config = dict(
    activation='swiglu',
    moe_layers=[2, 3, 4, 5, 6, 7, 8, 9, 10],
    normalize_top_k=True,
    beta2=0.99,
    batch_tokens=[65536, 131072, 262144],
    seq_len=1024,
    steps=3551,
)
Below are experts of layer 4 (counted from 0) of a mixture-of-experts language model. Rows are named router (the router's row for the expert), gate (a neuron's input weights, with its number), up (a neuron's input weights, with its number), down (a neuron's output weights, with its number) and show model dimensions 0-63. Each number is 500 + 25 x the weight over its row's rms, rounded and kept within 0 to 999. Numbers have three digits each.
After each expert's rows: a language model's description of what the expert responds to; "raises" lists some tokens whose logits its average output raises strongly, later layers aside. This comes from a sample of Wikipedia text that the model never trained on.

# expert 13
router:473530525464516555521482485460523482513542494487476535489523476458507512468511541518474515503502497471554472515523547545504482526478499475497451482527492471521492467472541526480474521491484477
gate9:475487492491488512488446528532525488514531532523516499497496483496510504510497496486501469509519475478476503484455474535477517459520495481497515525527501523476515508471545561544489483529517498
up9:485527498519520523514512486497485489517476466512514495484466507516476488483510453479527536487458498521479501474500518521518508526502494546528507472530510536482512470488503440453496545483480523
down9:519507424533503520488525524525529498519503497506541504496498466524514464527513499512500510527501530526521484513531501458521477524513509555492508459507524504474545506503485469526514527464490487
gate10:484434464509506475521499503480455536532490512500533471481495504510503526524517517467497521524489498466466474521479498477463505466502462469467464472521527482552526445450501503477516441495511496
up10:473463534486522490469477478444544509487511496459485486538520479490542477481464520480496496520499510488518450459524476463482505531487496489473457515510481495485490474536525546490506509543504496
down10:505455500447494513496474468469536502500527479468470516475502477451506466484549466508509487514512481470516482538548518454508500506505521529547441506506470521495504493469514493475463475462481498
gate11:455482510529502470523463529486499480495509509530487489500520527519503484455480511475478516480494496553495525531509515487484499495483527497479464523509513453480502458509478502470518492509492492
up11:517521482477515474549487512467517487505490505553477477493548516459474473486542493521491521499525519500504487543491489520488515527498501490504468508509504450505469543521498533505495537517502472
down11:536524479464564493511535451494505534509496508510513477458526483456496482497401518525484526481482473517494477490588488514489542545523512500514493481470473468498516530500514486504475484503496449
It responds to: Table row pipes, commas after place names, and odd word fragments like Basilan, Ciuperca, plus words such as was, that, four.
raises: "'", "s", "b"

# expert 7
router:495526523477511532515477490459529475518528491476465536489505471478498507465512531521490510481488491495548465523525542526505482524460511483507455482532472480516496478474534527476483528499486475
gate9:520511462506533488491469495494487514455474454481535490524499552494504488492464535474481488494503508496435547509463527513517524482506496492510507508491487504540498499531478442530502469517476548
up9:480482540511548496509497483522466493522519477498509542492480439499525498501512511489503492529463510525515494486488541493467514516543525522520494497504522536498466460470523538521511519537545480
down9:512522533485505486475506504520487519481524472465517547512507503505480518523507522473526508513483520499512500517509490493507524496548510487530513502479429498526493517537484553504516521520458508
gate10:518482535447522499505559537499521503481472508515530519545473527513512489497474513474542491507480475544495499468519527528502518522505505468533532511498530534524519526479494473506480461512499465
up10:502481498461474520512544514535497503482546510486482515474511459503532530491502490496471500481504502493499477467501503457508485508494443502528498483523494512473497492508497499522549478482477495
down10:477508493453481510473473507495508490513461511502499487490510491478444454463545537495494510524487527466521433520496488496536495462494471480530485474507485493526524486523544510503476542459512549
gate11:508474507510496449479494525504484523502506537481549494533499483538482500483496509495461469497501481500519479485545539510460520478517481488466504459520524470444500538506442533566490520540519535
up11:472509459475472505527486466483478464464504503529524494471470502532497512554489498487486441483506530481480475515451505511524500588540490520498498495504520521488495494512529473456489513510535492
down11:499504517478469492521517530469528488465519488499486495528499552511456488507495542517465468501551486490487479509479471498497493528498515567489513500514494468437505499500541529502521495521491495
It responds to: First pieces of split words and names (Gr, Pr, Dr, St, Rom, elimin) plus numbers and years in statistics tables.
raises: "| ", "|", "as ", "(", "in ", "on "

# expert 19
router:481525521479497547518474490466519473522543475474445553502516476464522503480505530525470522493476495477546468516526534522485474530491514473506455485525470481517505476458529529484480524512482496
gate9:529495481469506465492510477507493527488465466514511475485515499511472531542540513489517526500527476443531513478514517486501520479556499491517495531464509472511504497495491557506498517510496495
up9:465535526480480528493502516542484497487498567516458483499532521500500487526491510521453489483483506529490550539513487548492490548473481498478507472465496503464484491516508511501436467495497482
down9:505539496503480536537518478469535502514500510490506510507474524502510496498494506510514472473521536565511518511544509515489504445507484493518525472495495541447524518531524485499495499472508474
gate10:465493516489499496480500495472452538480445478483475505515476483486501474482488465539505517536518523495521505449463488492486527488499535497519491504510462471488545516502495476508509505488510499
up10:476518472572491496506462505489480520494500512521498519543469488453495510487470494512491459497521499492507507501464481490469484518497476535500500503529506502516535540497525463488521483517490491
down10:537511538488506475520530461441512529496488502482509529507521475527514524535495474497486567513492475496507516506513494454452453489472494507478545505489466477516501505517497553515514469448526506
gate11:538506497476490504448522538470478567542491503535499524515515523478520500529459501499547514506519454476519506492535494530527519511511477528475483488490516497489557466516502504547500478478528478
up11:499478479523495546503530494471492478530535507454501487517499500492481495484511443489485450504490549531487490554504480513467474488500483474538517483497479525541489491506513452477515507463462483
down11:501516527495491502504506523511452506519499448491472515419478473425549496514524519509495474522488475494498455446491492491480527521485511460487529553525532499526509500484500495510506484507471486
It responds to: Sentence starters (After, According, It, In), conjunctions such as and or but, and inner fragments of long words (oph, propos).
raises: "M", "(", "s", "pre"

# expert 8
router:461500518489505527499477499462524476519539481478464532504518472452504496485502524525475516506486493485543462521532539529504487540466513479493461482521475488512500474460524522482482520537484472
gate9:505527478499505527523504473513534511508472506470488505461483526494483463473466444471569464530497538461507487477492461509496474507513430542516503490507467501504533443513483508487498499480510521
up9:471459505482527499505518496489477525504507519510521509493520512482508547493456490494481457492515510486509537516496507493497507533497541429479501515536532550474521518514441531446474497514495482
down9:480530549511480479495545476515504505522505455481497522533537497481506497514473526473484515489500507531487522514496498498524497479448477497518501484480524489461518513526468519482500462484557489
gate10:500502512493508505476508527495499494497533520508518476502516461501486482518471518513499492484466502497437450486506512497499487508507464498511536466492483518491550484496458471483477478488486505
up10:503485511507492563479532548473492461505533592512466481476504456522518490517483536496485529459508488511482509497501546536519456491524487482477471507507480524483556514504470468551504488503519513
down10:481496512519471554497447464476494451535488537475539487501510537476535542502484512488501503511522531508502435553499507487457467536496486516548471515487520475528474492457492508540458491487536523
gate11:448477526504517480474484545452494500482477512540480517492497481496487513524445500476508534489482483535505492471478509501491510515525473495483506468555480503509473478504456474507542459504513477
up11:513494481504431513482490513528501494477474485511493488504511485540505509477503534521503518466477526474540509509501466491514519460537563495572488481496477538508538532464528517524477496530498515
down11:514528565515460468482481507472539510527515526485485540512500501503503489495509476486533549496478556528496504487461524522530510505499520481520516516507504511470480525510436468489449511515493486
It responds to: Pieces inside names and terms, often consonant clusters like Sh, Ch, Kh, Ph, plus sentence periods and en dashes in lists and tables.
raises: "j", ", ", " "

# expert 17
router:448534530493513546531470494467529504511547471469471542495509483460509497485495517527468519484487481486549471529540529531502470523482502479480466468516482476522501486455516512467467512489476459
gate9:540509511472492503508509608525453519453525518476508464527455502471498467482493508487526488511517497518534502512480456499517507470511492473502453463494500499506505494514513487489487486480504528
up9:496488472483513486551447531533466486451482480498499489508465517480501501480503506466518516575469492472518490527489485410503500502540484497488517491495476538513493487509496503456476489494465498
down9:478535558510536560488521472522504487447529472507490500455493496498501551491516503500461504522509515506493499493519512528502529508471491467509527547531504478544490491468520489536488499519474458
gate10:497513541466518523482527472528529524482528502552472523451482494505523488529468527503502500479487572476523540471484467495510496528497513526475492480501514476494487517510476469492497483481483527
up10:498456543479532513514528461468521540487504523511470488485510476529506503519494507497485486492478571512497513477485489518518500468502509515469487513499487493531499515529479477508509521487532486
down10:527501492509509534493522503490494502506560542476495469530548488467511481489514486486544484509472481478457454522510489499513504493500488495485512503458487545508509494504461489506525549525508507
gate11:479509505479513502465507521476524509459497472509502551493505519493521489482482534476502489516465486510476542509534516503534487530503479487505497510510520505552517478516543472508492481501448503
up11:484482491519530495495483514509495466499506497505510557489511520514518519485523460500518509517431455481517522476519483504464473489496505494474524484502527487512518503524520512465512500501512500
down11:518529512481553481521506501503510481517475480499494546523478486485496539500521527522507503471468531515496515500524496504481522504518510522452478521490487512502502536510511483459512498510469521
It responds to: Clause-level function words in prose, such as He, She, will, would, until, and, in, plus opening brackets and paragraph breaks.
raises: "s", "to ", "am"

# expert 25
router:486514512499503511489457483483543454518498500473504547502508475457515482496476544529500528497489496477529465528543543541510472523502498471478464482524473463514511479475512512480475539498470490
gate0:485465477490519478500488490517506502490482524542520496532529475491526463480492504502530482498489514504560527559484471528488505498507492513493476550516489468478514502520480478531525487482487499
up0:520448476499538488492474483540528509484442509460518509512510503506480517521519532542478518506474491482497509493488512475519484534480523502495492532440478507544539527493510448498556500536493506
down0:528484511510481461501483469450441476557516522487526500508486523501459526543477516481483537506492478539487520517461471570511518538492513502438511515530531517495505507491496524537493491556505537
gate1:471497507511485482467534510522490506519500506501519516497514478489516482503489498475509456500491499556540531488494494518443488493514501459492564533520447495480526479520501468511498524501529522
up1:462469481492483447486504514533511479494495503505520505471502456513500482517474473498498459468471495514506478491522476482494480538489518478488492519497480500494515491499485483511493498483506496
down1:532491511508491528487494482510465461505523517492514515500537513480521541474509527517500510503468495518489513535524464505486502503491483485509525458507456471533456501480496535522502559470515528
gate2:512505525500485524517507524476493531492521533496497466488523495481502500484502503450521461529478479507501485531499457476463507493498503467498482498468469463497463432495468476455476541505524509
up2:507515489481474516488503483501459520476511494474521528478489498463465528536487551500470499536514503514506487528520481482521469527487504495474506488466444489494493475501489489498493516498480517
down2:504484497510478486468479487534490553468492523486524504439523482471509482470500491520542455506466511464506477516515523498506491502501508498517493453459530502489501505484506477443489478481517512
It responds to: Word-start prefixes like sub, dis, sur, contr, reg, and middle pieces of words, plus had, which, the.
raises: ".", ". ", ", ", ": ", "; ", "\n"

# expert 28
router:482527527503499522505466491445534467520528483464485545501518490447496486495522523546492520507478488488522450520542548525488472525498497476495436484511463474504505497450501534479466531496462502
gate0:519532498471474495520520488495537517540500528485490459465493498525521507512515497479487501511518480519492510490524526524480498506514534495453501498454511531525509499537506534533436497449513483
up0:524492459517513514474503498521464510538472513515489520547476499486487474488443488540507497487484496520515524512521509499520491495464471493490512482511512448546499468500539512468530485516523509
down0:479435517550518503492479487500515483504488499518501531533497513475500516491521503489477493539546505512475533502475451501498529510530539489531532518491483539475512508484509525483475507515492517
gate1:475475453488486520556529478524445495505540493493552511511488488534518538526469502518546478572477492509479505524485515468514506516514533502525453487500481522472479491515506489525477524531519495
up1:512499502522504482475455457521511504482511449462473516504523502534507482506485499468468531453503475483502486492482512549509515506501507485494503525518514507488482544489493516474550505493494496
down1:498474527552452558478527473541505516457498489531475489504504490508484523479502497478507537518503515516482544501531535457499482521468560531492485500523496473512457481500463472488505491503474453
gate2:458497533492550542496513497529471511498486510500548493464492540455486498483530502467534505515456527465515518539457504491504515445481513459506499509457472454524504479504462510483499495499487478
up2:485488536489499572493459530505463479496498546495503505490556532484500482456502534469510511479474534497511506493480494460472569469467544521499487504500513463524487506513462533491524455500491479
down2:473467535541510506497509470488518510484526523508467492459542525485474517491489472491512476554497526514517495514512471501509504498523495505485498507546506486487510459508496520516467514493503527
It responds to: Words before a noun phrase in prose: the, of, to, first, last, main, single, different, family.
raises: "pre", "(", "M", "B", "in", "H"